python train.py --num_hidden_layers=14 --hidden_size=160 --n_experts=16 --experts_per_token=1 --d_expert=256 --d_shared_expert=0 --hidden_act="swiglu" --balance_loss=0.00204 --balance_bias=false --lr_router=0.00189 --vocab_size=8192 --norm="layernorm" --beta1=0.93 --max_seq_len=256 --max_steps=5547
Below are experts of layer 3 (counted from 0) of a mixture-of-experts language model. Rows are named router (the router's row for the expert), gate (a neuron's input weights, with its number), up (a neuron's input weights, with its number), down (a neuron's output weights, with its number) and show model dimensions 0-159. Each number is 500 + 50 x the weight over its row's rms, rounded and kept within 0 to 999. Numbers have three digits each.
After each expert's rows: a language model's description of what the expert responds to. This comes from a sample of Wikipedia text that the model never trained on.

# expert 11
router:499492502490451580498508475497510459492390454463546488493528564493544573581509502456539511479427506566454502472540469486480448510472508596542424447435574477477532440513494533527554664454461435523485551481632523476479608487505480333469541552525441478427432477525468543523565560513456488391450538469587426567464499510547492534478513467505406576520535492391504431510519538510492539525450494464474576477460600526519489490484453571385475494487526552384572507476528475486503440563515470
gate0:595477588563401600430481498542505498489582480537492538523481451423472466543434480543517522453519472461472432389565531528504500522438511522509412598523476538557549477452502553425543543502390409537610440472432409474502508432458498429445467564448521520555499517456548555566572612480478431472510440484497514547508473463434464406520522460486548635477482433554541524484442495440524438436463518522584485553509522580475555443416435540468463524501505503499462472528555495501530487604497519
up0:520510408566379551467512434453443479492449489486576545518481510479479471551465498437431423416457554579417541489486539565536474511468533588435544520509539562498506563493461557542444514448411454613562473408450503518534567428502576484522453554526494445409464518568554573501600490532466511495571489558468527454586426513464548493463514480461531495403489484521459529493539495545452464537454479543579519604454529544492651450511348449475479473470483496495489539464546416525518561501498480
down0:415583526435535425515500513530600479476548514506450547511543551507543425424545527508541541487489476495563480561463458521460509523559488491484446402463442471434486529491520476541586466519605500437544510544611461429513498479482520485516547378429481506594514555457486470492474492503554454420425605563553548459443587465541510406571488458484449557564510504466412407563560461469589542581530468468491526413488452497551425496473480497541486501576493446568521498489377527522580443494531403
gate1:526542531477511445458455501537550478439494494525460480522513484552539536403505412515403482496513521518520466521402424476518560620616481526469424392475447515528504487493485500524517580384425423418489541499479395461471528477592460509556563572538572584449532545512468519547527528498582496423533635478502485454492473490620555551521484522492520401528543414559468464517492502489499531536469470464422543546463517498485569438483491513532490500550583512525418503537465436377454510568487601
up1:463501488494470590476559565544491471520371516632518483522539488475419480527490505613447562508438513510564448473561509553590524556505398522522453431548445462535595420568471495521495564528398449512489501554548569550520551516459447464504552553499490466489523496525524490444466480395598445458535485575402516488501544555560446512435462564500439475536411502466604472505542471463497489497465481506514515511462520399470465470623421464520496567556445569524477467509475424473523563584416437
down1:526487529548444512518545478486463452467515462529536458468487597590526437531487522497506474514601440411451574481527514517470567469548546467546529518429574405507510505496550455511458424450550470534604500428545564441529516501456494482447524434485560448456536548442492490483627480514545549524444570465481436607447540565446613346558515523432512524492558513536496513516405563559507478552490503409501472426451576481473450573491491461456473472438370529544507534534507585491439528398531488
Description: Articles and possessive determiners beginning noun phrases, such as the, a, The, his, their, especially after prepositions and in titles.

# expert 0
router:525493507371489465474597487502420474466474485398520378471469503545459583570489489504499522539524592483606561428461520458472548535446489570567468448451520567518503460557413488530481471414560531512483494474612513505504450432534510461574502572561572493546468415508523541588564521498469537351443507533521469476586455513515519502522605412543382517453472460441505432537551486485493472583482482473521485422488609467494496541516542518398500449485557510499500485528518396486510484525466452
gate0:491484508485542501457612486506385431489403492522469530474505555392477423498438370564523432563528457477518526547538516461399486512477456569450555598544388475569532517478517617465431467491504503499511442418523469424592486562535526521457486528501500525441459533417439498505489509503486420473479515529603494526510450684493492495571587502535459569475489517463533512474455549460520446427572443507506530516514491527591458565485506468565454452507503528567556486492517514514397476584517479
up0:536456513467505496470490468535533549522503571614433481552412427557480558458506430572527598492581511510444537424395511434492457534533513553494402489461566481534441583478512487502556414494492510566565443573501581528470536528525501477438430541477440463563548570435471469463588562500539511492530507560642485515463480433481449413512467512563407333447477485486436434515529527412510517506473504572518473456522480440530473574507507513467496588431446530515475525502501500368520489496528477
down0:559538547543534456497421508488415473477451512520463414389503422520471467594544466483469511543546558427490520673508488555434462479529563503491485497526525526461568505554482521515552566448457607608547452592517508412563434518377428479559509570565608413535518465569527555503490379534518447550453460498468520407496491528500547344500489522473503517472509493442455477555427495496510497509521485462488517545519583484484564456460455498543529454395499532446488552492536479488501516474463521
gate1:479480523575425507452506529484429552467429502551470520513460473520597498532574468569536426584505565507558584447478563527493458449461417510447451500522543557477468462544585487562472502491505576517505605496461548417469438458460567525490519511556475407521469578529439595497567516497464517488525470532545506342459497495483534486409466504505508459546432545440464508533465541427617481488644599527452505477531470551433538436480416566539555469458444490370512526460496489514486456528531580
up1:459597443448477596538521519498464527451440556528516392486469499512553608526533511389474525465499524498429540454426471564464534501444478441494466582552499467611439460538556555546531501479571476545465452485442522577557454459494530597425564609430535441478547536527488426534521478449550533587440437445491481545590455503464492460506550366470538486427442501521468461480541505483537502494468473539516431407504484501475609543448440514402521553595534494517552496485504567478510421571559497
down1:474538540535480604429608490537471461449495477488560526486509589426374476455543457522541489511556490430501545558339444482480513481467552468516552550531452547523407554481449445541449573539423516452454546458594494546528486540461444559482616538475531586508448470447483423504439547595530496416583553544416517523503548536487541453501473525410503513481510467443456522528424455510583540531526449478489529470448497454526440530418519583488486542554565525505436523423432594476540472484484560
Description: Word-final or mid-word English suffix and cluster pieces like st, ment, ent, ist, ess, ity, as in Fest-ival, Recip-ient, Cult-ist.

# expert 12
router:524449511471402512519497422528499560518523465529510484467418493469555570557486472541486528511528620608556500518494485504439520508486513544478462440486518499497597476556501441579576581546500429473516541490544470457474571522482504451422532485508489502599503459418537501511395518442483593459483516478514458434487491443518461590447462517644518532472616545440581518515490443521531513543480558548471519438503554490574491461459432650395480515473443525375491465438432486455588438457553446
gate0:483597504522508573571564482416539631446431478442565468526523509470472603541521424530547490498484541510572469519651461439478546544582553456553510523474558443420499494440506529542448597539576478537543420511558406516498436509395476534562490545493551535527487481401489482451508394477461482510483447500527488478407428452584540414452517555452503372440475475463464518476435435529484479556406419501476514500532574501509522519487532415510559446478501479458518562505517500527533492505452554
up0:462462512556486488495531546527473476520464546541435555543440493570481539493530442535477575437485520521457465523445451483533531498449476511439565538426471491528463499476508441486523426443480585542401577434514541476535454549548443472493621522526516523477558445617501476550472579574581433508419556451576522525521523460478469538519409484457559520506612526560517525419386533350374499470548499519542435447500504473494487458614585475459491473509474505528496463419520547583376496472549516
down0:482487532547584495508465473456533464437531508538560481479519506497521475521469496475484568425460480502509513491560496563441502508499566550444509385463480460414484448480526466513545341471576466530499578439516574596489490483491520477441500521479379444496541529541542479559505530498498441554532462490508505573575458515521466444511480480521642542494537385493541549477572425454396457557486502480490530458525420437618504504517587568401519586586554398560465460601538465493562494441421495
gate1:566463454479491505483445502521514462481497578535480461513572437463493445477516553501429494475455429618445475538474511497572463455618518487540511360519520446643479475422528481546487579533472409572507605517455534583504470503492502422532455515524452482536438537494525590397439470439476521536514499449469481434434580495476563481479565595493520531450564546542405631480452557569488439531516464519543550453493540573420487552421490517473467428429478452511495477547507449480563476492424517
up1:540418643499520543514569457529481521491498553543583518456565446494426492571543467547528453487532485476391452419466460577493478521449536491594578531456546496522504555540623461392413491426501531574437518523540412507481453441506467482460447562370535456558440490513523503485540569493491397420525519617402463460493478441462475478455483429514488469567524474470531444560512548531573515509434524536554536473453513446478489503546550424510506634503540486548524569536506482504520538461436490
down1:475510475530486477556409523486603553458531483469396578487591525565495478474409482466506530562510488477537446579441410504555407458433551541543545519437494427538521585420423476466471423514510474428492552421513491504510630574479490456465559494492432609528569505481588528564564529530493492440488545541497511480603438551554535574494469455451466547511452494459492481371605502479481434529506513478494468487559506560433484476624528500455514469512442511581543456471469433444544512527453557
Description: Line breaks ending list items or table rows, and syllable pieces of Indian, Japanese and other Asian names, like ara, ka, h.

# expert 9
router:474449516506507518464536466498495462514444526489589494528556490565573526574514453529538522498455594464543447481466525503423474494517509467618465485471533429526567460481482596498515581446558438464440526550639479495445532460466422424488514552478522480512504574444533543463394525527489470374501574498528468490525467555518577528523502451530520524518379511448564521447524422462541540505524509526516541351446640490586429521526560503418466485532569558407569474453475473476430550550469573
gate0:581547551557576476565491410509474390523487513525524554640555467473504557520501520489449527476495519458579492507481641457469481442510533450562509462482521510510506401475475498538595506499518455403485542533479505498547550530488417403520508542434502484572562507538403549480447557517452481401486541488453480543523467517514515537452519420546463678498490529526521467477481519539544426507499424472534559450373522469592494477473528583426483532498454510423606546500397506460434472471495484
up0:392567487479450539546490522550492555497489500485511466529490490544510559435553534497528515614514552587464563531503423507472500487430518511397568484415538457487511591517492519489404537507512573556481524515532504546543506545502558471542581448593493433500472431463530447512579495419465461527509449533624480465502437488564482549559477559423473298466581470390471460482493469491487497426500554468414536450568522546478480536486516474552523377507568521518446452586519526493540475528567420
down0:429506438503474489502445483550566534592491460447445552445436475436550399474544550598531528490521546540557533475453537473510539529451524549509457428527537452473535506444525594499470540467639530520490422465580453521600445528489509466541525494501453491541415520472575404523541510436475539497513491531544544417489503542534506475564519492500538566493594503460631514534430467514507434440534478603535490508480595540405502494492472448524332407496518478508510509476416395542409507456509454
gate1:545511429627565552480516472556409514422414479479498499536477479532448497474496494529590610480490475521415443515506556405541546518579475556572406388526518499483558469502499437428593507381403393508574516487494442571484586480495534543489467473537579501471476485438547545524473469530508548503565470529444443499443511507453491505515532461460450513545495601553417531475482526524501469468496470592437577490535506449494504564389519532525463528468510635465497533577518536543516422448471561
up1:496482462629458547435440462457470481483510457584481492459451490465491508523537487426537568533484543448499488445538513491529470513497403513543463524493513557503494475449511558591426514521394439497630532473450497549547551542535488584509504618470495431396586557476542484480626487538469496560520541547574505491451585552494516523458504473463555506572464613486409456604536550520478379500544540582552465464462476442424432483480431493491555403441460521483442484576472568442518460468510490
down1:471536535426549506464491516505463506449533445550463439474584533486437521474578459515549349433462514432474468503528473514559368610625547463512537506538469564446590518524559508555474483474524502543579502443497457476508537490466511428578464483539567570561545469474459461514454364489530584517391469455531577434530552499504457519493552539479479529517545513478508447506486532440452520519538536471555477485369507594386546424500571523521533463557416523429473550414466521543480518548531475
Description: Header and label words in infoboxes and tables before a colon or pipe, such as Team, Total, Votes, Date, Location, Box office.

# expert 7
router:501455511505420487493463459559540477480436409481530481447485481621548488548521514482503560477466553624524581422414484620505520495526448640511389507546509498516527410487540461560506584500428472470486521528450536467514576585520468462513510518508441492547345510556521537484500487485442476450505527567533402457480482554536479623519571456524535508481515535491425412517544488500555498515437478455492508515465618474523531485491453548459458366529541575412492552465477430470504430498446507
gate0:518452431444566500488483477394545460532454548367508501525463527465501470490489397477405476534470612501509444407484561477596485437549571529586559566457589454483580447526465494459478479488520588535501522512568478540467484521482544474475423491475445518502505595495502540519451583601552505530522530465543476480519523440590499603421503614510529525479489457506548499467425479521496457533430526558521479499479474508508403516546386501487570504433443480525503561541468499505466448677437490
up0:390501511498390531498432556448457532461550462592526462532488574568426448495584490449536462484473514516487477565493540546417544461484415448489524520436503518536479602493555491566551557501479490524538458527432440527507497556445486412451532509489539475520536457481423471417587472536432503452572464495567455512515493449499485473598461503567480475543559538576491516510503479405510549466645469407456519467614458454462487478530461599530485433560533494474480516448539534569575482353569435
down0:499492517541515495447566535546479538428528507596574553437520438569522619542452539554581553461441482543490466499497407571437526464498482464513503509457479519513509494538556444551556601424547482554503527495467571505501517493416511424456478570562476529436502491502434553441527469459577482382447507550447443498542476436417517460618576478510452514434557498465460531443444569531532487510605467455397510527481458511486449428415522535507486516519551462422553474407535553476595482437621446
gate1:587468407531422560546545502500501419532473548526473544469510486413512447486453435540573455414393521497450561386613506476462468551504539536450521504377502517435473503506552517461549489473446518595478522489471470523454453563497462489523404575489521515398519489503532522606545599506489416461425530485483510460492542481479490512519536506538452381529467600571468555582523536488489393475461436463540556517555484555526545492489504517464407484561504436443528463526491617540529577562531567
up1:534607495521471447512460483543515466458465444499451471508605484473508494489475595498569430429568371508517542588499480519593464612469453553471414499529538527527421572504527511468522521513446493506462496455386542462608475458555438462449506545493494472569434502410486498551394561434470508516541516531518486532497524444501478521599555454438380508457470529519468484438566579581534561495514435506413455561565464452425539499471518521564444500532456562546493575545561414440470514538536432
down1:553482518567553439538479504459446488558469560497522415445527468531400539478485611606447391507528373519429459625542526409543472522596473486504484563558562474554534507566479562511496442399458499471497543442578520520465511376415468437457478447465493528523526492454434442527556556519482504550579530510547541585452478453506558517387520502416538530503493423352479521488498569472472497473552451513472470533559498464554569509509484492494501481525478501559550483558493563532563439481475546
Description: Mid-word pieces like ick, ock, uck, ack and nouns like King, fire, death, often word-initial stems before suffixes: sickness, goddess.

# expert 10
router:494518462571483556510556417502485438490479429478527426485545493489515524595467516483549571480489411563439438471558480498468586519492458572484438496424551534462492470484461527553496524507478464529511525499599551476461564506441448444547542534552438548537492461492577493516371529429456476409529468456562423626582612437483531445510555452522448510508552480454572469478524516514421528533478527474573563390447585533482555438428568671405452510523475522479569505513493560478521470506483493
gate0:523512491460471502347506533410549525436576481485579470493458545535542532550430433553490522524574503488417502467564493498421557537448527543510548471531493525474429538554463384482541439490615546482565511536470578531411628502422485504561524505586563580503609560533468552522549536458416434545472485432449466551475467427490461574462532525475467557502479525465498455523463545448504531496532518486480480487587472431534493476548586454466512477528411499381414491587525464479460571441496535
up0:438502527464529460500525579407491520456553585503572524476518527538531590413444551588606562423431540605454532515561526511417489484488570428448467475438536639462465477567412507464510501479517545528375539525437555569476449523447537458491507464533496517560457423521537433466551487547529478504504466522473496523457512486449424500533565533506469439470512522360462467502518504469474499478443469514508422508514538502555395506513389401527480505415472583462527517548599480533488600522472460
down0:597521569529552519521530446412539481447469438510492432520515584509426591491542541474548458479455470482586441460464532527535594357465500515466458478537448511556491529558524477493446536535467484497481632521479492480556446560594493529461510526486415473456512448474514527544491471429521450519537507463488419504536532499485606490501484446575484529514605493489445493473492583502528527499554441474409504496436565543445573538444517530456586501468507358565443450604395434476440479520462621
gate1:475410468590437445483531455483543442491578458518539412518500501489501495531433530455472402513449437529480508590475473563484401561543459469485522585500606465541489579458565521523568507530548508455578543579498547491472494549512486538495418498477420509531519534536523507544519480383411556553534539412562462626486573461558478498436512559515541569468499396548518543454518450511537475490505531492516503549566488501486445336521454503570419477400468548564534492532436471533537441504411453
up1:475475511537461502546503455454574532628499505479579526504586472542520575504483446387520445483486446511522492515538467526517518537580508458470447520550520453518421443512502537470462573465532486403481540508480386527584606520466532503428462442528550557484511418519431467435445584595612559527475444549559533523531539534434514407428599485563538487580483580493528482348590518456468485480480390482492460541555454470500500551479501450485553521456491479502486496432428494491579425513437471
down1:504451532422357538488443518544460503494526509514477489495456477505547487515586586522545521413496536469537528482407523559459492483456565429570551473457595429426463480492391475502441475526584485567495532520508583505457551539512548529553492500586515469542418578535510495471596468499515526429468494395417427432516371569556544592504469485425451557463522458515518472475424527528542471420415602447522620496421444496496556478509560492519469557498565451506525520527585482503484450487497544
Description: The word of after nouns like one of, mention of, and single-letter or short pieces inside names, as Schmid-t, Fré-d-éric, Rutle-d-ge.

# expert 1
router:536440456483407566512557434490489423494405458444522480468513548597541502570445453472518523482496480563488503434388511463469420531517497621553453505470555489529528454528485511542532574396501398510461496514515614459493532509535475396468517536464485528393536517476539508502421504472489484459516572488560470581440573455542632579596590497514474532480488491460502494459528520552509560581430527567471493488523507498510509518536504561381469452508483569401572532478545533410436447582510445
gate0:586452553477491525410510559416463532513528456641529562490498546532470529551401480501506597533456472478562560433504504504448465515473447460425453480503537472519470470448417442486507556548386627403467534560513537496535568494417475545577498414504534503400481469460555586521545536507435466604481490477518536538504561538541516422519488514461395573539523547484611502504537525494446503430452447418504506544532496517514485488611472483498496471501405458458581527450542439426453496572507541
up0:443533550537498494497445521486448507539494552521516478555553464366531533518634458531548464409549454590488534629602469614473606494472491469532526423480400533563490551523490501502425474453422485511579537424536497439508374507598484571439489473492523504527507470582494477514503483533519491480510477497506533468533418381499457495549410522542522570549550429463433481498465444539516561471516511507454513435445527593520521465526511439517423536484469427456451522453482615460545573553502513
down0:485504500475505505471470438442501340515491576440505534584465500506387566483534448514467472457512598580463517444592441437515590564470422551511440518438526518544585500403522453450490525533555496555548478506570531571512502509510471481499596486451503512489549510490473509497474504457521556605473623464454533514467526551448535552360525559501489444542470537523505558429473451464505478548485544582441457514504419389458465483484405550457563463499554504533538563420527413510557436577520471
gate1:516467521551425429586441451455543448536533565535500606500456518531463462437534493569492512461479510457493553506439444375417392484548389521512465501436531401535389467496523522499535545457467417520526495460522485509493539364485586496470568577543484531502445507479509510535511539476502552524501521485473530419547535466534533457480595551569474613378412489533468578499529510488505554543557461488508443473468502501427560511529554511554478443438462452496545580590472558497584449614507500
up1:458492495590438450599467450442441490568471507503514571530444463477439588496527563472481453438494449457471560456552472431529390516581432464446456531500516510537447399523521539540503500460539429415525480529473505513495573375518549490499428522549529619471436468528481467561540540434469496589498499443462488462569467478449490481515571437539541531454482460573503555498478440419549442512547559501451446621492523489541498568528428509526529473501468465569502578538493536591580429658502507
down1:478507457630486481593370509554502522502440497441520531414489470567434575383527504524556496468509523505535557543438466526514485471539473489434554445486461496630528430562480542559490479523527469486533593422542437585488489608513459510463362446541486413510517500568502478456472513429455550599522452555475510486468540447403511446508559559472540468474507425474470604491426481511487468415531525453585495466560488487578454486542502465523513511474578624546533460461480477536543529504510433
Description: Auxiliary verbs, adverbs and connectives mid-sentence in narrative prose, such as was, is, also, as, with, that, he.

# expert 15
router:523518538556520583536494447504455405532484412432516499469500542605507520539504476523479519521441515553455461486384475497517398474477459565526410459485560517503536465495551579538488549446441480460425518543539558446548527481551443427492523468523534492518545511487513487542481538456472561439431544538521435496571469454523504570480522531617474509450578478463487545478614518512590589580511567511477494382394552529544504475551515580425528519503522565345582576463466410491389527487489495
gate0:438541537515527474588509490494531442480556506446475484525524445424541560498506549580535493566489513506474503495474446465488468513563577526541475555463471447488407496527540523532550479504470492593546540433434483518536550445458552492483390532638436536475454403502492473478459437451495537467471534436472569630483489555481472555522520436608482464529432601628537443541432563541452567569453494460449424472487474522479391533506529496408521484409568402481471560513539499611468500533423525
up0:464532528489506516467559502457487493476456405480512478441442441526577510554537551544527542455467612606502494379436524470551543385553488532458437473485564418550524451513512420485475504452440485520515511542515425517572522427563453558543557443525538462427486522576512468483526341471528536517431500611406537536428508559550477521517534474499475549459491446480517591477483424571439515468419645525473454476509514502592431523559498390504523514482516508504526479554548513527546473471403526
down0:613465544445480561567429555508485473517467586483480519572438532506531462531427475528497464490401515527493488537512570476545521496545445543408535607505518470421560481419547574537470452535484421462444599503600525527535546619485566563560510534440487479451535547502426545499425584547452615415524484548511516563473557490414467435500503470446437561514466437491510524484488423459549469487504476520378488514482495405522498452473474501457457537488431579431544484578412554436478479488572475
gate1:500542405499407602597545395578525397549513449457448476480519464475477403543351573619513535493517435350573503493571472609431508547494483529492528500484546523499574479449529605517451490427444473525474434492464528479500572559539494495491531474541558519457466528477543519567500511508500467564529538563508514455504467567446455511485525482448520429507595623480540551532532524519517438433520486497441461510452493533405580548560523473481446427473528473500465498532574515511476468489437460
up1:559456470532504545543478440541421477418571472498436525590438481434466471456463530465556492544531517488606525486519502495424557553538574534535443529496445513532617447467560571481448589503484466535441455446516524437469607559478503578445497487425402454503587477538469443584474551447419455519453539499512512509454532507506476425521525406455455504474601639514557496544538497477571446466482416487401462490465456524386466555494446486501564431495569491475509571474575547571543532509491472
down1:515506513554513540438477549541512444435534455653433489502559457487442418372590478525446492420493499526508547482492513465468466468560463587528517432602486551474397490493525488481419570495516597553593502565541442515436407488614457516589507469443502515485531453505485413595457505526527573464441554562530546481544439578521517485497500486474486422498411469546485464516486462441530527554461436489467438558463508479554458469528470529453515605503509512560584490424477488524506530570546386
Description: Closing parentheses, braces, brackets, quotes and sentence-final periods, plus final name pieces, as in (s), H_{38}, Prize., Eagles.

# expert 6
router:529554559535452519458589474569391466453505431511500535361528558559552535598489465513485502437522618559467549484464444483508395542437489595555480445457553471570553456559496548533528556439388521500503614552622516499471467513496513447493551516445568496562461402473492488463423476416484505444469490518580506560509493410540474583478525467529506433437421527527464476532540535476503484475540537495534557478394475585558491429553495537465502399500507517439507458493554528549443513520482459
gate0:449454586458496467477595451628444441610591454463402580464475446467579432481450485511507488470542506448464538459522466485418479496532600514520517456489465546450435509423584491610548580517509560502488544529465422473598495529528492475472400524531516428531487478538452436529440520501467449503471494443487451477570519315480473520574475389480555567524512545534509525471518550559511495432568436496476545588512541494537500529508479555455397519501536502488532586526500514487472500586472505
up0:488497464437570508564535464488557510574425498480491576513493476549595461511544487494508488551560495490417505531457458394442525530507526580570424478476463499597551471544485579490488488490557458504477446549494542557515503505517506483607548584492489443548591456518472431547452575488469523464501456497340466402477537448330529565497515439393427472461421499512404458465548449530497514496544477581435542525495554547476508479466583432479509551534438430511549485476593542512481473570509575
down0:443457545473470581512594496505533426543480531427504515447499620436513402509543534447446534510424481495555440457513526501590483511552399491475499518489449445514570576621583540527515472530527555591517503559472512478461551457422458467452436442535507462494510448478462459547488417445571455439424545592409554596558491511519429497515496484443553605481431536550576538470504431547500541582455546474530479419549499471508496512471464584478385503492513537492468595440453545510483534471417535
gate1:511495529490532520553515466502547473483522450512409577411465648597421462461497498535480526490521482591497495570514402424494518456524528491500455507585521558593495462528577361540501481431479493459557525541386464577490574466448532445492545463522601474503472439522437552527559473515495486613490524406549611558446489499498439416523434484550427500489508498482538587463498442424425510481513478479461462495455475466544455539618556508532482509517539552416525447559485488510481421494564552
up1:514523523507395528456534523536567498566426436658497554459420591457473506475528456471543524501634510504410474433481552526448429598495493461514447521526506539611516506495580476562453484476496508482505512415580508524455378414532441421505358446465524450438489483498560460539489406458573518489541573450485555493440475462581493460514482546486548447518511483547517458423512510480594493544534450476518467522545548535453455503545477503489511557463573570471462509515568401579520456476553477
down1:490469389492427508521515456606459585512519576529532542527475502470473413467462414538485388522480518473539477564390491512466449496524522529531467500498561509503472515579550480576527466471513511575408585602477535467557414527541505510494555481451565420503606572534487442490406402452546511545487475466478463459505533550519508523433559472432553430447515486648529474440483474489496493473456499463420524513572502560525644353527456474506535491511521509598479507501513416522528483498461535
Description: Common nouns like year, years, time, century, world, man, plus name-final pieces na, ia, man, ian and year numbers.

# expert 4
router:466503430498489627536519505513508527544445439458448537512544473525475490604447502469485478533437474575460502539474621549512437572556499528471522479570503431484483515515553599475564572481489407538452460588555552455539521483393500451437511466406462559510464460567484439531471487570456596477412490485527414502525510563444627515601573497577442585472496477376543447479505459473532578520490485510500469462437507490422552461489518490447489507542500595462477562460492371503489458467483452
gate0:394397428465512524468518441412467546472559447552513545557533507491445542587536552495573480466449451429507458440457425512483515546421520513502457459485513495527457443519540562552501484496470508584470560556407632481502517500413553537543600420495447571485442501460552503459525440503528530636563459557593496466439432482488529598563515545385563572450400521514531552533470415424401512508454511505540510482493541459485478485488459442500466512500524585504515483554540591452551505503509501
up0:558555597542535497558407514500496479520450544455497409476535541520454520533478454495620482530527476546403575584483472463550496447610489512465500495501417540539584554445415483563499483491530475447541490454584469520441457523623477532549463534484537415490641410523526563552499488489530510492479556485447515507520605408520455403498464463558494437480538470516459465455545509490517453405569504546384524514405442488515472494530463482503460428444585398578568497466549481541519543480541489
down0:490407451450445513487453534512498483501554444501509486483456530483543493558470531506510432561570455593465573546483504491552408482594555472551503554473536426465478436523478469507525584523460551497528443430622426462545580539569407456411517522474463559444439507553449530576527539501484459467500615494514508469537554600478514555526455565648415475432549427452463536448568448615440414487553526519483517522507508466436551523439404499505475487540446589512473434461526428504469491525530542
gate1:500592532458478501434484526464447575568468502511476468505433549484338521440462539508489528619497481496551511530553489430520548503519526557572560524418500579556426493521543549445467517562579495471518542524487490455582504591548455512548511513425478494538401533590622558488438534407499475449456517591567483573387500363447492500480546565424506503424447455562512456481469473473471493478535546482454488485484429564450434545529563506498399499450453496503480503510460508586518423488496444
up1:513432416513472415486538414465476490425461597490559556501525492475475422496394470473490514528469581464464533563525554649552481533511500573520512488533522376487525570471512418450470483484492460526497459447577508518410535467511578466496448514499527535507568521468449350499534483550403457480504432397573555508486514496502557501487467583532523543519570447534521637583438483423464486502518519566524522551550604468523538503475387477551500531477470483456427511504502517455468460552584556
down1:641392559447523486473508567479419553400506500531496600567484509485499458491371478375472515600525482586409477486456401610565492443508524522483474538468490492516492520399444513518543448512459522472512516402513502579436514510569591484444600468557529545443519433471518485456466573581452481598513466460530445513491522554506516507553490451525502478549442441501524415481489496553487521615493521445450435510608487553447515510528502506530542520459474475453559504588508488497547522480437465
Description: Syllables and accented letters inside non-English names, mostly Spanish, Dutch, Scandinavian, Slavic, such as za, ye, go, oe, ó, ä.

# expert 13
router:480558527511486475502509515533406475543513518545434516478499542518537518570476502441446503455520500509488508492512409442451502504530457575577329415450487552551568503480529480562551555449516465499468525532489625453521493524552437376468539515542483461583469432520510560468431531494492532474454460458595451454501593460514582577469503504484480450489548512545441451630460545505476531521500486466531487486504602458498470591501549551401587437488536570370474402488550528389429467531475520
gate0:476487578489521526510526421587447455537476400538522472432593545538502460482507542549515579487565419419487495466523498411476445594474448510416496485427561538550460588478517462526416586471489551543442504528568513536440557537482483520494559564463478450501457508425530472541413518426555522494454487565461485531571494432487506409469498481459538502523533491509490442549520547538387556490602619588539414518476440517469395565496483430562463450478536565455443481593571487466450455456520573
up0:471448501504503548540518437443489496533553466537542533423573497498529498470515480545450628431512505476407606487462630469466499504459460517524440451387466491581509533472513567529447606516469469613497440426512510561450527456509458558556540510545457509489467503438606531451451546436492563506486563518478457509497449553511465428471453514490468527547465545453420542523407491589471510553461413538502472563558553480588404561541431497518421465536566481418527487519630454463530526415498455
down0:538511480478506499585514584553543433427528547492388496584582455427520476472519573507531485447457467532549461477489413469493508499529462524506508431405510488500438480460480481515578475530495501468493421477409550478523426524422468407561542536392514543556511538591495420434540575424547435530478527537511533414525433556541538407518565628470540525546561566558440490443470531405471502530479502454472478410596526544507517467452514561482531523503503566507477464639390527560513522506500537
gate1:541503535534454395477504476505488603507490412502590506477399469412503417584514533507512512477496501441511448488490375479579538518485537553599420519536475514427520479406553559578588539459519469418468564510521486435451608518597494505454479572507489452462422435434483528639492543611549488546403616467516522491519525449555474433454456526506452431498423486551412497581498539493501482536541472507497495487523480461483468478545523500520530455525559548440486553578524503491521424475500426
up1:497489421520502462488483501487502475529518557527384476548450560487480464467464369449515440477525461635503542532482564469434459493512523436466545418491512500599500543627412342406501462526477478580538500491537488573497423450402496397531524523478502392540592561483499515429520447389488513532538449485485513511465528525479558514550469418488517531535544572470560574572455418465469498468455601487554473446532518504581541525491438530499446555552510525506563493533546521478524507591506495
down1:487510473515480493493500524563553443471484503443466470554440506537440497498512373420504491517523515421516514518486481458515431523503473550476494478548476609438551480421520472477622432524481437605555491542436502434509554508438500417571507550562483562504475467458527506437517555391522477486450496480493459483442392598574554613573512525676500507490547594575505405488489462504541500589520492522505583460475526460454544520539584458571450388554505434470509546446532485519498485443480442
Description: Digits in stat tables, census wording like residing and average, and word-final suffixes such as ing, s, ality.

# expert 8
router:524520466455448515432538461519461489491497408498469432451492514533492456595531467499478478432447571589528501503465473500478432522535463568524479480405519455511536468499480565550528598467522461543428535498578549489516546429508491416489580488482494519473505458501510457545491525463473561377490492475583445501455576541473574514613570482633484570512534521427547509523579462488477563542479531576484540429382567522522484520522563551325503459482494585429564516438577538453420477476516401
gate0:485428534471611514499495503528487559525547467478546557479534490439584519502496438494523488441501565517559566484513510497492469405399485532520523473559441533509535542479513514413445454449534554464478451493540380521516404515415553396441557463536474564457506396328462564531418487457502546461509483500494500562590476566579486518481519520528472600536618425481472492475506446589476529502508427473477506462557541539511523531559540532591539541579404486519445484561551539518556519455437405
up0:516455483451540522434426488493516499471523453461560484474451511412486461528485455608427515526450478490466574511534536579546489476393477572553576504458455496543550522420454495460415475479553515540512425562620477503515495483444506436394511499448459597488455520462478556459498426475444545458485427481570489527619541531606551558533523491502533579507524429562506500531499495510480541586471424474457396487558475572439442633544431521416522464535519506544537491545556490528588480415415450
down0:562540483539490467411528510501541513544563499556520447481460562474506537361494579558476412579459484505541590429493525400537446551549570477496573539466444390589482525494489508529495534484349500563497485402535406438521453485500532497546431531432501464507484491454533513415552466590540549566510457505464470548465472506532507455467449565504537451482443528542545463622521484491494503519572403535565569547435538399548493511531428552457425483451548498530450496466535493502495541412596469
gate1:465532522507584443473518495551489472535530507576572410510466439397454568445490552474604509448459440444518364518560459571494535576472524531355565487575591510441487403498453508453470512528552619375423640548532424470450480536424508477573460537542460389472463543506549513526508557561483488505441521559452471506501517520474486448501483538509494519546517503532553545518486466446530484506450473508484512468446552378443530500546579491511526583461500482531515560440494485549536471441517510
up1:537396448511471397484479407528520517519534526407455496548486550540512415616504472511464446470504566574506534500457558462490543530490474581542559518415522547532578517469443434464605536529418446437520528507457505568499527578556578555548578423498506436493456512437565546434516445543465519465544477518571468493464464451418538468528509505439575540431510571483449436586529550577430525531422519435494455560498453592531491582434463508527422490481431473645522532506430526473507522473491487
down1:431447465439479555549451638476531440495459497540593490447499482528463513505548510557498520544518466469472491532435451518565465514552464495526400476540561453488594616498506510523497484481602541538469487504564526447578486462465485492381455576540533549511557531539452426511487509440509446546500564494492501532489453551529460534432548522554446514505543451465568606483546522589564539543578474417476510392454491418521494412551457516470467412466432528354419474494523453523554423455584441
Description: Commas and function words joining clauses or phrases in running prose, such as in, and, to, from, into, during.